config.toml
routed_scale = 8.38
balance_loss = 0.00424
num_attention_heads = 2
norm_eps = 1e-05
rope_fraction = 1.0
beta1 = 0.95
lr_head = 0.00817
warmup_steps = 50
decay_shape = "sqrt"
final_lr_fraction = 0.02
max_seq_len = 1024
Below are experts of layer 6 (counted from 0) of a mixture-of-experts language model. Rows are named router (the router's row for the expert), gate (a neuron's input weights, with its number), up (a neuron's input weights, with its number) and show model dimensions 0-159. Each number is 128 + 24 x the weight over its row's rms, rounded and kept within 0 to 255. Numbers have three digits each.
Before each expert's rows: "gets" lists some tokens that make up at least twice as much of what it gets as of all text. This comes from a sample of Wikipedia text that the model never trained on. Tokens count by the router's weight.

# expert 49
gets: "an", "on", "i", "ah", "u", "o"
router:150103100115143093125133171109118141140155093161126103114162149148129167110140149113150155160156120139160091119154119091177143163086097135121109110115092117160169146115111148127161123133153139171134146129116113129113123091083144121078135145130086096165130121094165138133122138166126088117146153102144110150142107127108143087176130151141076129126124102156185159123082154085103127152135147132122110148104112119159149155123122135157141172168151121118097120112119118146111133115138105
gate0:140127126136115115148145097113118118143153142137099126163120135157134102120121182164112131116093095137110099128099105095146100155164120128134123144161164087167137111119139117166116145102138112089107133098145138182125102129123119138113121122093115102119105148120134171125124094130131139136121145112151151106080117148117105128175090127144140167133128148178175139107182139067139108164112173163121109149121183144121145134139121086093165162102129114120142092134167127104140111135170095
up0:142127142126111078142136159123122115153131143133140119140133112134109176156099064126116143133092131105158112132107189121168118165147142095089165116107089160118133200093148155149132109117119116138102136108163110136138139124084140115125143126125154086166155122148146140117140146123100107145096158109152120109129105101131176120126189096130112134153127106141105138151093134125123097122115108125147113109111103115134137115150139126148138094166097169117091153168079091096148148127148169
gate1:089144127165069088140110081144089135138166109172115141096134139127101146149141131139121129103155172162145086110125103148136119135152125168123153167119137123141126116118152118133114141143154113120140164111102136109128104112159135142145089148085127110132137154089142151095094164120110148163130172099176164133109110099125159109135128116066118130137138131132157100131105149055123159148122136175149085140154144101161177150134127157118133136135105130163138103144150149122140110121126112
up1:132176136137112183113144165157144149141154124157130123161125082109154138084131137090170121125129149130143133128139165147155130131133131117079138101125124149152113130148074136102099119119135150137121111102128121129148165120098119095156162118121148111128147131146086137146163117103134093111086083151128098124163138174121141122134135105161096122126090099121083088122079126169113109140194178122114118104113081124107123118116142130151105110127108114126103172081100142141129152164138109
gate2:096092142139139090166149140165085167151103121143131129091074124155097140104101128101162102116163115128132135114142142097140134157134077162124128103098155138128141084131096118114141126123138137164148137138149148111112133159154125109145143157138129128145125139116141122155153142141118154125171108093114161141147115143099130102152145116125142137159139173124140101111162133098135130121118154095143139163151088116134070085096157091112110171146139083060094144070143140110127132121091126
up2:102131121085148178129112160107122124080158119126102118149156130092156128133075123118092149140129141155158124163133124113108104113159154098110120102132092103120140196105149141171104134152116069139136119096142115127146126156112105111094127126098113165134128154143099102147102107114174155142123138107156153137116118130127118146134129137138106147087108139134122181161099124136096119121114123178171137104126099156122146157111102130129123076130131155156137138201168120130095144136151105
gate3:070106150082117116111085101125123135124115103138093121113117138137126108123142129116140179147120091107143083152129111098142148140150126131147109166108176137176107157122119156127156090162115121150174156106123116148133110122095096112099147118126106067149074118111142131156143181160136088129137152148138158137123145135159113138138141173129147132157137138153123127108125145136153146150118093130110084110101171131154126192167135154154111147097147157152144142102143098101140101140142144
up3:120162156178152150099175130105172121122130130108103133109136111107101134150133163154169137141117162120113153139166132151181164131115128123155099160112109157135099139127144071164123129135163132144107143130140167099105097112119108113139164152131073168087166156179150152129140102123130077117089136121123142179124146101110147148103095138134121111091134100133121128089172092102111142104100135111114148159119090127128108146115129139127137113106111131111094093110112147132106161099119138
gate4:156078090148102136166142140122123084161127108158158146118118160125089132120127090162195118137160155118163086128142136120166095179133129131139130096158130131117137095094099161107136114092129148132115168156145120117129134102127139067110108144118142117120072124143122116126122098183112134103141121152160123118114139139146156111125112161101133099142092116168169137140103171109137123150101152140136123094131124105163132165128120134157109170109175158123117135113132118171129167141142112
up4:119096121138127133134109089114104153144114077146160118089157113105187148126089147154132099101096091122127162139095125160138137128142103155124129204149119077139115136121090111112108142164149114136100131122173085120129134107137173150103149109109138154093121134151114120128109132184065098106150132126122158118147099136131127152131110138145098081159112120136147082073131155132123131125135118143109139106122111094118106167084115128159128130121159121150100117148142126154105124091153140
gate5:121142176107133116160136111150053140165150120124125136125124143074102156107105116127142134125140152160163150110138083096169113145147162107120157137137116157168161176085097125109147078083123115134117144127156092125096126136105131171106116164133160130142105122135138114160154122140119119128156178094130135131164093098133150092163118130136080092130118134142163111192124141137092149118136137134119140130115114122118115137121116148163088135127105179149126124134117125117097154158096118
up5:126117139129113140158136190115142153092120156127112099073113118174111091177117172110146133109103083111122115146122105153110124143110145139115126121131120128143127127141142113149071173142169103115160141136126163136169143152179147095197082118134097159104113150121158123134154130075154160112124102139095109152083127118130129131121124140135149120126118105126136155122136115119140130119146111120109145106128154090150129079091197145122087135113160127119115168137127129102160147136152136
gate6:128096103168117124127135124141127117117170075148113128089120173078113151131120128133143121154104142085133131173122107107139131137135130147137107161133114099190165116083120157130155113150094124170148152088109151139143143126107144123098158115115108097142131148124178138129144133143153123121105109144152103116109116145093163122101130148122080108150105109088168159108110146140132146146167101150064135092112125155079151157114134112121086132119078134084097131090093124128137125141145126
up6:155148123143150119156084168067136135129099140141105101141061121130142148147094134173141132138106105138145147166173144139162091166114154127150121129125126159119103158109123135149138100138150155097115157103084150144105140107110118112094073160105125125132138169163114138118117107134127171087112138131105124137104098139121132123137143138157150142149121134089140138135139151146112108148104099139125111134106129087114120187109131107114096132132136107076167103071149104149133106080098156
gate7:115140160084119140171146167138149104162116112153148127100114156102106125151127082120110158116105092133172156108154113104141121138115116132072147096103119125114159145119124101113152124125166122142168117122134096146155164152086132135095101146103112117152082121144094146141158158137134139173159153129146073103136155097133165107118145140084119157143158174145130139148131167143113124119137151098140139096113146148148169159106116121180125139189109149151104099150143121121113135156117148
up7:132145180093131137140122142052135134129133158116155110101170148093137160128159138148086208123140166111158144120170134122151127129143106163118131102095107112111144125133115093149140065136145115155129130154157100140145127149127143157097102167096126141132069124125127140102150102161072113141143111143114081120143104121158151101125139138126154111126150146134140120140128111117080133143118150129140156096143161119151159166130129145123155149150104145182100131120138112125104119142119168
gate8:151156100161108091140130172162146126100100084177137145120131084170118124112101113128167118132127126121187125105134144120167141112128121128137109155134109143134142118119110189125165136139151123127127158107108121130106139132168088176110093124095115119097122118135152115135121129109133152136169146127175119117137116160136165115117139145114099096162115131112178111131130126101096172137168124137098104106122183150139142118129115120147148168117093080156106102158189135091149141096112108
up8:173137112131132082131136099143113084093148122157113147156130089174153112107145162160122106137119100117099078148153132124144094145132135122112110106116135125069089146115146127182141140140100139083127124107142139109103088141135119126120111103167081151107098080116113131125106126121085114136139148138152120125101169079150126132138060122117137132101162124163123120099150141105095125165130113157112139120127192105120123102154147143133104088094115138129148126148112149153126133144175105
gate9:126143103153126131104166124131136145165154150145132082153143125114119113113144141145133128129132148163143114134155128128154140116153135121125095137106122119143098153120095165137207132127176134188142113104139108142134116079104097123155123130067106081139153120146154149161119150111128135117096138113104108123104139131154153131134122125168130106111131089115132116125165100135093172102152165161154110106119141174129119121086167154148130130100081076114157116134121196141150111173133112
up9:121163143119110132109118115153155124151163145148114129104102106171164131111133133078140125124088108082105153111119114110116175077133174115071134122143119141121086105139125136132103188129111106133146134119146135152122119141178130145127141133174152164132128119125096060093152101121127109127128127145167099112124129127063076109098094136100089125117104086146093111096125134139151149144113119127106126165190118135148129115108124119124122098121120125119145163115158095137114153139157116
gate10:156144111145091134167144173142124097148174149165146132108124110108116109140113110149089110128135115127121130144140115124143196158101135113154140152123114137123111142085116156102150169100164099113140107099098093169131125110108097120160095109148133138186135151127167121135076119134135106129153093115140088164124109134145126142145120160148131131112147110111133136111084167124130155141143123134080143135171142125132160084142138102114131190164145095141124119119143153084160114171087149
up10:130101100106119153127099117161125116176145124148085129158140141127117115144157150076116140109103169127103153125110177135158135105136145089079080114146143088104126150132113171116124158137152126153151114115086115108145117154095096121143121093096152074153092107095114121146129151144122132113146116138071103085128149095156122146149106162106122153123156117170095104128139115098145107137119125144142145068128091109135092160141112155175141128107127137146140138145111154146152106166149136
gate11:136185121119127158123166148116135200173130156143154123140172136163156131161144106139141114132122137136110132138130150104173083136139111139147107160121118157117108087101116152130115155102134097092139123113117168146086097082082136117116153117177144171102159137104135099143132116163107113118185155081152106112139150106142137107163146143131134155154139125133132151131147112108181109166132129145137132157114101122131154126112146144142124120158150140140100105148049130121119139110121126
up11:116161128082138135103146120155158144096153148124129158151169121175132101155112079118129117088115135157158124140129169073102130142113083111161100096177139089096106148090126132073109145120124118124112113135135110140138120122145087139102149133139126118101101148144139101167076117141151111133138127136139118122093147107151067100105123146132104143161130138084118092120104094104107148094116156108156150117133114166128107107123118175112146133147136117151149158140138167132188134102122114
gate12:087116095080130089163140131096116132150168144151153091106150086135100174183101177124137078126167143123162116099107123124134175104131105104129125122138112110085111148144149096078137136121111119118130105136108143088133108079152141122086146112138109101144138139168150125147071142148121131134146129126126136182101111104137120111094152087177139113135117091137109133126111116127129115114096194109129136144146101129111162134118133124125107166133112149108146133122147123146131148084129103
up12:097092079084136109145124122102112165160120136111115115117092137113129136108138109116145071097124117178151114142151096133163116117131136115135097128090146112110148084123087122066114159122118150098149150098139093139136090129101154141115129127115127089055167153110110116156114157146115128144110114181147142151150119125100144151143147126142116164132111152093096111109128140183108115151111117125137130098143112137152149141128114116112054152173131133122158117111141153124159148092118136
gate13:102110057132163137135115168087127122124092140129143089118122124153132141148098138111134098140100170094135125121148124122199117104127170111096150097147097149152155182130128130152149175138130118147102076126111132145109147117119140128124144093103109132144138154138149127137099124131169132121130124123132146138091132134133130143115147170158138148078116142151168130140092168115107123126124134114150110110117064133096138176105188126141183145119124100124125161131129111167161105105106155
up13:129148125136118130130159116116141123134147134100145162144138141144107121120166150144135124157145104176105134142113086175134120100148134123154143137127160145109112120099113119094172138117132109134122145139132124138105136137195136164134132155167147170097108070144086136130156142091118140145108136146105098151129093115110099124111122119119163093151123087096095066146123124116132145132090050135100164102118184144153105142118138079126163139110120106148142080090151124111112155137104111

# expert 54
gets: "al", "l", "le", "an", "ar", "el"
router:140097123099139112129169167124094113136145097144143093109119134143126133111134149134138150136135109144118083097138092090161141147081084115102102107107135078173165150127117151123165096133179150136141137127112113137099141115110120106117129170120090111160142141080135142130104119160131103118121148098142133129128107127098168098172124185115131149115151118148202163108094152098135118125123154158097159154110148126145152135157130103123135159172169138084133123120130109119100159123151103
gate0:108132155111134110137146127150129124138129081153140102108166091141085155132150124129123149109135167139085148134165142088124133103145120096129080147116126127179134127099112152142132147106137103103104158117133155103129142153117117067129121153099122156117132130124131100144144136170152168165147106089157142127102103121142132107124143128084137165141119152129163169118127110115144154153144134157168156142112073108139128140141171103137123189157107142082119171183143087139164132100148101
up0:158134107129142140163139100152161136161181099127109093137113123084166131089115112122158117145127104122113144128099107104135164109097143139088150102083100143121093141145110112153152095065158102152172139106143146137112135110142129150106114157104110106100119103130118087161120150153108138129156094121086117136122137115107143121127191134101124104108151084110170143149185131133106172101112157140145141128118128179111099108086133138155088103131158122124102139113136127147146143137136157
gate1:105126096101122124113178139115121133102131158162076118094152137101155124090127131071141168128126115108143136180140131124122157114152145153137071088104146164126116113105085140121107148148149136129146104133096082123135132143113097100159143122101142133147135138142106147119145157134170144146158096126151143083100145127103102092111136141128143130109124134169129108072128130072136149111137166085125110149148089117101172131145144106153095089109091136130129147108107101110104134178151135
up1:149120134179106085162158129125124135136144111118141118141126153094074146123101114115177147130146124116096122120112124120170134127114098112124160082094105182147113116129147132106136154092129119120118129104108096113119134150114110157114131108150135105108164165122164138141114125151135133173111125148142132136114144120090118104128125095127150184157149182083127151127096108131143075107101143107184109114137123133119093133119109126110062134177106112133138141113094143119146144197138082
gate2:107108134136180097132164107153141130111156112124091098147108138150113138133135131132148130139108114124120147179118132130124118114112074149158097145124122145156129174093103145134140092135150118170165156136160121085083129162084124136120112120115122138135110038103129114159097113103123168174180136118112124107096166129148082161123113155112149113113109086131113163123201125080140134079149129156116133134144123111112136141140142132124108098110141133141111092147119140133125125119139113
up2:157134109131144128078128138119130149129132145112155128109102106143153142129093142116116115104125142115136183110119126155158112109151157128115082080149126142136115120109135156083112116130139144087110100100050134151138120134127168114119133101124175079157155110152142164114110138163169105119106125117095096104119139099078094121113124115154121127145120134182176147096102127148096113167133124112171140105114132122147116120112113113122165132082145132094100134114143166092179158100142154
gate3:145163139141129121156131124137129136131158128167131132127162157124142155145118172092095089133177149116082104071102139112126127095113071158085149113104095097132141138154133164148115126086092125139129118135109138133084097107086088131109143139110160078161144155141115146119140178122132118162169153095123109123127159108131126113169134133118119165115158102165138153127137130099137170131102119129138116129115119138083137127162154134098136148121120090141097084166115105120140124111112181
up3:097078152164094081139112145157114124105105134139106102114149135112121133148155116109098171121082113139131162120137122175117144143133075163128137089146144130138168127168122066128175136105132124131149121165145140145142102154116137132107106119159092121100151115158125147155132166110142123141122136152088148108136131080159109093089140153105119127118102124112095140083163094102125117090120167109149101136123124107125118096127103138138107136062147134099122147106083123108142086129110103
gate4:164110102142131123131069166087127137134147157144171123147178110120170118165164172102087130134158135127126173144165116120111145104100068096149094159081106142128168111135112175133114140113130113132125142122115109159113136119120125107119130172105124101118118135121102154140146090128088107132123122164118141181112121124095089115143135122138111082135139123138108137118075135086091141149090146120152156156122158164120123108147128135135160170134136119122103101073147136140114112116143126
up4:094128156132104118119164123115127108110143128146120094166113157157116130124095166132106143113150117115118116183079108093104087112140096136158118150171140105124120156135104140155118121130148128123057105144114070107184136139102097108115137120134096154119143128106162141144083124102113146162116111105161131126148129082073118119113112130093138157100134130129163132147170140115140085134133095134132136103123160093091122160136139125155128105149175115155115106156150127165133148120176095
gate5:113126128092142184129154177143117155132108121139121140151099158122136120135102190119149121134086112138133069127128130149151114113169131140074132085139177095114166130104109128127092128135097137133124108120131125126114124161138132140167128130092116125129135083129155127127131138169121137063159113134151112118079106110107098104079099120127090137119094110194127153124098103174102115127109149128075147145137107163127144141116127108140140112145121144127124157133099109096167114168121093
up5:155137148150143135156104142111115118148107124116166131146135083123176141135080133109099138114156120145133142129136100112102131144125133113135132144153164126120118134133109184078110148144108155144107133121108076098077133136164135142076092120111147100117067125142114098180124121185130140092147110105117138111090100102144110103140118126119119133100129149094165050137093102125124109141081135096161107107134104101127114129125129119143168155066117151138123118111130122123120093103119153
gate6:135100138150151099135115063159119112145129114136102102114172169114133138111184149067137185157166141132106136151121117150158137149155119131117106148077115117116160147174126097138122085128187139151133145123104093100133135135102151104167138127144104075134155145102088141143103138100119116140124093102104130163119105118151124134119129146093113121151135136134173142157104124165150122143111161139127133124129142112193101106099127148134123099158113116158139119101120084139158137107147136
up6:147119097151109142128124118118121184116155143131111140139136130157154144127125119160180160144135127135115141122163159164149157136109094134157128088110079178110107085114120135133144137163117109109134120125148091100095088126145133119084155152155126114077067117160102112114164100167087076116084174155133147097156131153136122127135130137154177118149124139099121090101183139116146151156118133106130144121131131097124101156105114108131140153120088122099101116140133126118083146128126129
gate7:140173145092151135131092078128124122151137135143121065116150107095148145099089120140156110121144139117070124139116100138119143122127109127139139156110119104118126124136128157135157099137122069158155117119107089117100162097125134167096147131096118152145147113114158122115122158142133076107178126126158130092087154123133155119148148125111081150072157138122146115084169152157151105175138139132102145109160118106152145063151145121085156145127116153149106121132139142119108123089127125
up7:136081070135130118128144092128158122124089136096172172129104114152138132109158131114135141092145125104150142121171126132131120124151175083128131095100131136113109117106105082134101177110165165150117119153156147097119144142105128106131146124185135125127144143141122095133124119165155138126139158125111155109130136133112131149078089134085130162097106193132081110126134133154149104114119098154170130128111071119130128148109122121140155146121129096061173092112129113122122115119134153
gate8:179126087138135133117101131107145122174109152098167109122120167131154166183124130134116130120108157134141136178133124112144165132097153135100134128142122129140143132098091149149172132153104137148097115107135124123141099093090169107130129121105091126106129111105096128126147115102144110126153090096114161114105157131131099193097094163101166124105179136132107145136096112109124101161137153130114101167099144136161136137106108104187162094119175158125126087141123137146105107107118119
up8:148121104131160086135128140096108164088135149108153139137170182132138133118097144166131115162164130087077114161082137111118121123163144116141110175133188116115113090126146114171093097131147139110119133131136086136095156126145128148175115126096098171142066117134081109100165092109130118084119127139139165121119105117147156130106148165105135126147102131102111093143104133124136135125101121132114154111102151125140126099136161140134150156130120091182124120118120127117160145095101128
gate9:109126125113117119093120120075105148067103128123117095095112134141128130115098134131124107127114150132089129066128151144129122096162163160122149077191123095138129134136150123111132066098168149118142117104096109158085123133171139117136191126151116081135142179097126124120123127158098133116101154123127146161119159153112155147172135143150115134139129119137125155176111127142151130104134133109105160160107130130163152138157131131122144127131109170157096149112135079096097122132120099
up9:122130122114106102128117133076118096157129139130158112125124099122136154130093165108115125124121127155146178125153140119116162133151159174119160157099100181117110111182128133131133107124145137065114158110099140126119148132168123097117189151144151111147107169137102096134144110179133117155120142173117096142102153113069136128094130115107145154133140113125114125180110138192168112120101121141102113149100133115132132156136137157145085158154112163135078130130158120129109136125144108
gate10:163146170137155113134135169099148158138180110149125149125143154135087106119138081123131157106042116153138140156087107118128131121139124074155133112116150114149115153128101131129092142136155130155105102141156108152151111187126116124118170201160136131139119124108172126123124133130149123129150168121145124109135110152161115133124120129128125163128108165129117135122098128077127104113158121089098117116117123149171120142114112139125191152139095122154137158120131119120085104079153122
up10:149083125128114149128102139095141117141098137163090117115132187097187087111132130119142146167180170127164079176172124119095132139163141129127150147120149158087139129160126123134157144131099138140117098109117114138145118163129108111113117148105098132157142098146134115144116188129096188139094116124110153146121133087126116126168173142149149120140121113173145151126132124174122149160119156136103158090139154141110138100099163161131144123130152139160116148145151119132100105135144124
gate11:083160136177154133114137144130134164089130115143102091099127155111142128132131100116133103112144137174110157087146138157191117122110123122126101128119121118157171157107113137151107100187126147091148147071153151124147110121150142135119114149131095120148135146135107107127132131113140140113134125106126152155091146107150158139160160132136120136105134090131123107137114155174181143130096101076090165153101135163188111158127092135133118086101125099151146158107096117156142133101153142
up11:112107141133127132076160155146090130060142113102091140142108100099118089090091177143136081126133148157140150152145149095123102109144110150150146120098112148134130161136098155129156150107107122132113138110116130149184126122095121164120100123146169146159146131140122075148117109165155151118090113109140143141123101125096079117120152104132140114099178121109125114096158130145110155126155141163127119142090122151163130111112088124136084124158072107107136162120089124118138130147133153
gate12:164146120182074107171113157156100063131133096160131149128110136105111125114132178148133138154133118138158084133096125167129149134118103131101110131137112127132126153152145098081089098143131111114134129129117090148129181119132164165123114139097090142180107149164140150137125128133147142111120128142154162124098129108071155142106140134124181127088146113120152108116128094139126117117112142118110156114085121147133113126154155140112149144114150139065141115126162141083094124152090146
up12:136182102127117095148090170105138163112126152139078162143144116124163105152124153137127109129074124122113096105139113155145099135147094116138118109102109144146105154116151150135141160145135151159077120099179105134132119122170153136106119161107093156129094129115161160124155088129134120146158164141150134122091132125108105117128136117131168114133136107110148116092130164174117117115140143113142126136169149162121118105158174100091151128143152063115099159120150139088153111132103173
gate13:150120084131145122119203117113162145129163111123098114113111101145137119157152118155103116153164139153117130147179120136155102113160138114115139103109121088096107146151085138133130090168124120169120107163108105151141087136104115105122141136131129132153131130130121129110130115138124120126137157149121105106089107135155136163099058130117114137143127115112148117095106133102174149106143138126127087088111108178154086143109138121126119134132113085093140151146051136111073134171119158
up13:142126106125140138114189131115153138136164151107162132124107137123117100174108132139088098125106129145104117122140087095137142131145150139102142131174089089125112091138097144139145089178115111124146115120117128078143079113147165151142111144134112158137143130119133109113154115148105145123119113114116117141140162133147109112110098135087157109167098156083166128155140136112143123124157107106094121138147162117118113093110156090139106107178144086066133084164162117120119115139119197

# expert 93
gets: "a", "i", "on", "m", "e", "an"
router:199109117116165102110165153117133138149138093153120124117144157149131137111151150125139152136159129169150075118149104114170143161089115112109105123121095103155144125147103166101151115116144163129119148139105114121105119117130143121094149156130106117132147127099158144127122143163115101106127128087151068154127103140088149119175123137122102155113184123135188144101112146106106144145134132145105143147092130114148144142121139116146154165199161107106111071126125112139118160097150116
gate0:131112136141102121104143105168125113121189091126133078164076144148127111104137139153151135109132100104135100147181079169140145160091124159106106105106129110125140140108098159130137153138161106159094154124101089132148104094108133147140106116110089152128150104062132126128150145108135118124114139065161133093121144124129060148128114112086134141083134114142130111115156126126131119128140113133126144119092138151129126155165081119103169097131149168122157139133119153090134144120144143
up0:173167108168152177136142121129149141151103099114171146154107142145096100104108093100113141143050103112061110138144140129152159075132167128148159109155149130122136147140122107136107126111143121128126147098149134120088159117119150105111127111155092154129121103124130127112163113138090094122105160153111112104160132113161164142147115125146123124081133098114129158119130154113158131105140118122151086138103134138143079109129125145107104114123164157128131120181133086144135139143165073
gate1:186127109174154112090136097155128134138125101163134117081112132172116092149109109126170117151154117138138156104087136155172129117120143105146111130095085104153118164082113110144186124128144179129149155111107127163112087147123129098116144115126172103087137127123172145103115109147109156096125110114165144107147093141118137135140130156146113138137161113130150121149140123124130164137156129141104127110103152150145139139095125133121183136100105071132102103094115130126138156135147186
up1:083134120144134101145091097130134109165149139083157121176071147082137128127083148145127129116099133075125142152075132112164134086149128120118181111124134152138158096147121159084142070101156095126162145116120168102132136102133146133107168151125105115125105065132092117127134137150115080150111155133164113110138119149110131151116090139101151103097155124150107130179110148130155119134148122110105115180115162128114156137144142125123139150123109116145141132131131137131158146103114139
gate2:161116084124114154148141099086103090090125086105142117164108180104149107095120120108158107117152112080096101136121110101138106107099148096080129131121159128105088127122125107125127132145131142168134102159133131104155162092113137118157140118158121128123121116141158116122136157149094065116114137083111083100129128113120172116100124141115133118133160130141134098094135107087126151155176164106087138124104135112115132148134138116153153148118151153147165088139126094112105151115174175
up2:121150136111145118118147143082133119104107124137102131140106116117126123131120114174154118167153182113147099131161126141127138118124142144170121092107161144176092172113112159149156113111119076102130115132103151141171153110113107140147116126123106106141124164128093098123194132145153161139097114127116150163140109134151109137131142117115146066102113099128113206115097138126138122137089108102158153140111136105180135131122167158119127102115128149100127147088124132178161122125088092
gate3:094099138136104145171120151120098130152098149140144105140119150124126105141128140120143116097174093103150103140111104113132063160116122140114102124129136120125178071143170083120113145112138142096119140106111142129153159159103116065134113132102093124138143165118145126136131122100122118090145158118144093151098133067076161071127094140090112149110088153108147136120117129115128098161124124128100114099176117106114135139113167110138106126167103138154127119092149112142111162113100138
up3:135173113111138118116113128133134107108153139134143112122130129143153130144126173117142152147142100093086121138103196129110140107124159119144097150143166153120111128145116142168144127147169185140129124087096159101164152185131107107139118106184107107119105095094106173109153136132155159164102145115126125082138131103114132140155122108115139119095094135121128105122156147152139125129130097191165139118093094110168122136126116123117155166121100126126204156144122093138111120132117100
gate4:141112102129094129112122127115126127117127184151086084089137110124146168141152126142132102154109092112105143095092180154141071151134104117120125146093123133131125153146123173149138133092136123085125102131144144111107098156130114123142102141116134133128115178151149152127112148174096111132103143123150133181110116092173147116145126153146157157155122119127144113095139154113113167106103158132142115116117166138146170184135137117136141154165090103100111054136134131103097131155161129
up4:102135061158146136077123097137136140114145171136104152122114148156156118134178165129131112131126140116071099128077164133191107136123141143113122143105118144102127134145072104125111144150160129083119085135162145121113112156104099135135178149103086111108129141141131156128103131164082097099128090104113162148124155108134126122119118144129137146107083169132131129157149156160120143133161138114105116121121116096115122106163132103133119162119148109127143139138154103172157178123120152
gate5:135105135146147120114099127123110114145112103148157149083119131114105129089154146143170119091147126170169112124111105122152162098116136131147124179110109109172108125158120131141141131083181129105108131142151105137127125113105121149109139171129087122102127144078178141127101194125123112098163114122114149108141130148158136112138156154103161148116144114143181155135138137069113108126102119116097152132128098161161161170121097154153142148140130074151168092147106135135138124090117133
up5:123156140107148110156119114162124126125132120167152118117139140124107110131165122100141138105113086106105128124103103157146087119136126109119154169141141115101135151094107129166108162090143143121140140101138092178100135122117121113113065154091136108124100099085149138174098153099116143111144139131133105116142100140165160082115154134141124157117136147119160088157152128085115134158116094103091140052141107165175132101129155132149107184148140119138146120129093134096143134130098095
gate6:138142149139135145123162104064113166086127131165151150154128109127106143155085091089154154143128113100137117120131090142130100153145156137130088136130113179102106137136118128132147146121113115100153093134133154125093128094130104104126137128097130161157053127163122100089155105124058131143134118156161137144131117115142112108106120153095127149137116133099137149115080148116142158130114118133081115123178163107116125164116136071126129129150128098100120095109139111130102139066113117
up6:120160105126139150155109104113159192143109089136160141106094173108174140138148140111171120125122152106138122094154121097151133147128129145161095127112133134116106127143143134113110075116148123143113166121162118145155092125088109089122124141142093066140101154130134132124160163134117089161130120144138104154093123146191123135113160138099145111144142156164133124163106148132131129132111108146151137124154171118173102129142110128136132152131079107128151119101134125154093121143114045
gate7:127151125143124162103122137106126113135125106117119092117149134153121144104130175105099134126144156136121159131156154112139126103066092099148122170193169155134100158141093145137098130136161084136115151096094137155117139116168126128135116132148111153177150146106087148140121133107103129109117176135105096102099120160133101084110123100128181119126124123125108096073116103168152147147121110162113184146069127159157123150158111128121145139162103142130154122159109117123116151132109133
up7:142156087130132111092142119141117126116108118135118160144130153145129086142142167143121145144071138115111113153108113111127099109118148123103103144169153163136065117158127182161085154097147088071108164176116080089138143073135151138149114134153106123136154100118083155117119106148133121149119098122093124139144105122147141154135131123120107159110145112137158115150156180169149149150137127124116129103159106143130133136108123134112140144160197085119150147143112153156136124140149118
gate8:139099127131148107138124173115116119154119119131136115097096126144120151129114119117117096151130124128142122154119111127130151129154118112125158083172142165185137154147144109119120191136108152141117116183109117119117131166123099125127141132129157142163131106105139163116132129135163105070100163111121133116139124090108151149143138161088080147125131111130177136095120127148146162150130095148108127107156144094145152176140129070184133155115125149121114162087152123087127109047116145
up8:117134143139130101160146150162158140099120112080139121116111109155101125151122118109078111125104153118103178147128100136152121146160136092130123156133174132120092121160167147172163186119113200106133125162130112135095099135107080127105104085135121096148106135063134138115132091085157108134150141124125134125111152120102145137129152148121120139113109134135138140111090085103099120155129088121085108107142142105111095141138142081126147119134117153104096142099139107124134095094100152
gate9:125132102121152101143143098114149126172133107142126126184089134132123130126151159131131121131095160158141098159112110131131070154143128178121143162143155086116111118143121141154143101124100126157111120136086142135121128143179155191117119122120109070134101140102135140132115152158126136176110095119162115114129087111128132106202141112123086133140131103119152151151122127117150103137137139148106165152094163083144150147134140154130142156081174103158098117096119134113149124174113113
up9:098124144120104146139158105091128108120108116162165110128174135134142161160104125129171146072149098122139170114107102077115126107118129073105135125144153144099143124126136119123139163099101088157108105149123078113162170130144172141138132154149113164091117118186135156138120117133128130148174120167109127119152132061142125121127176089104149155127119130097140126108143114086152125126112137099131122148123111142159110175110100103165093143124138148143142131170098127103126123094122134
gate10:172175113123154175125143098132148141125093119112121095129110141130107106133122145136172153151092122120101095125117131113148144135116156120172128158133182107126119150111140144143149090121124148129125087141111149078089096130111111150133129162082093121173110156133168159144120135136092131125129128116082144123149161170117146151118142108156146105161160114154125113126156138135124146166104143112099102180124101125142110096110121096127072158171146109153108108163107111152133132083109077
up10:122125088163084146169098148165127111114142156154149156119125123159096142125150105149132123093112101145141130134134125147144163105123140079140141122106112117124100146116092099128155095109169129120138135117158139101135154136091126111151128083129114162074118125169145068123104139118160091155104159173130143113118164116156111079131113106157137093136117143148133159134126131103099146108136104130116144082123148145153139146135134157150144102165101091091131181162166119111070125129100113
gate11:144098102140145137134122113094145080144131178151165138073116115194130101149142099123156133104148096166160140111140081155140156119083083115133145146122069130149143137094109131150133132146123148141116123124089097107127135121149134144130143127124145074117104195115155152120101132132095159125112121157142127127075124123122072119122157139126089153113145130109140113148094158146153137161150132137142158109135088158134162165157106123091163118131137109125167097118112113125109132106118119
up11:111092118127092171105128148153129106119145150155135123138115137125130137076175134128081177162121128116108118149140126116136138132122081137082132112127131098136159144140162160090107145128139112151151096140148143128132076128151158134133116141164140175136097086140141099102112149122133114115154124162097158111164126132104098137169152160171102121166130115128145112108132101153105135151136146134156130126146146148118126060147099104124140100111115138055101144120143162111120065145086135
gate12:135126096083103149119103124101150148168178103148109099114149143120187145107137152155146136101148137128154119118112140136129130136131112136153164175140165099170172155118141162113134146153088108098108148066139142137110129124134124186095167146082140113135155140113142162104097151125117105109132112114123134123132108099146182080162170118089128151152147073142129123144129126131114152135134162156116140144158157099155168124143130143113119176111125122138139115146132148093161141138148152
up12:089113120147117099113169124159094112108126134128111113099142126163157128115129098137127156079085119136077128121186116145157146120192162139142096105132166102131081109134121118119097149099142108113149129105135119118159162149143119141161125137111103121142112159162128107148150112127163112118120104102169142141161148117138118089138119156100119077084091159109189128122103089144185128124111123149145094115112139116149156104135130099147105121095139113151135160094110159105111138095126135
gate13:143110135153106114155148137121149167133079082116124150143120157142108165148107154118170086128133126144173107148132130119136125167109116100125094170083110151147133131115150180107129144123145068094139127111101115124148130122130167121100144100131115119125145152117142117113129138160118147143139123114089133133107097047082111107186126126078119193112139121156138130153116139129131068148156080140113143100117113086104098123110092128103125150132138104142107107147139111137133125143142136
up13:158125150091132185129150108132118125141153120100105129138143108117142151117152107143149086124152124163135155134143152159079120131084104121154088139153134111127143126120165077175090108100168107110158130116094131140097118186097139139124168105145160059154139154118138155098138106119125148111117114124109100142134135140135100177137120107108112086146142086146132132139100077165140158148119136170109118116104117082127121116144080138114101123139075151146135161143110110140135117134135116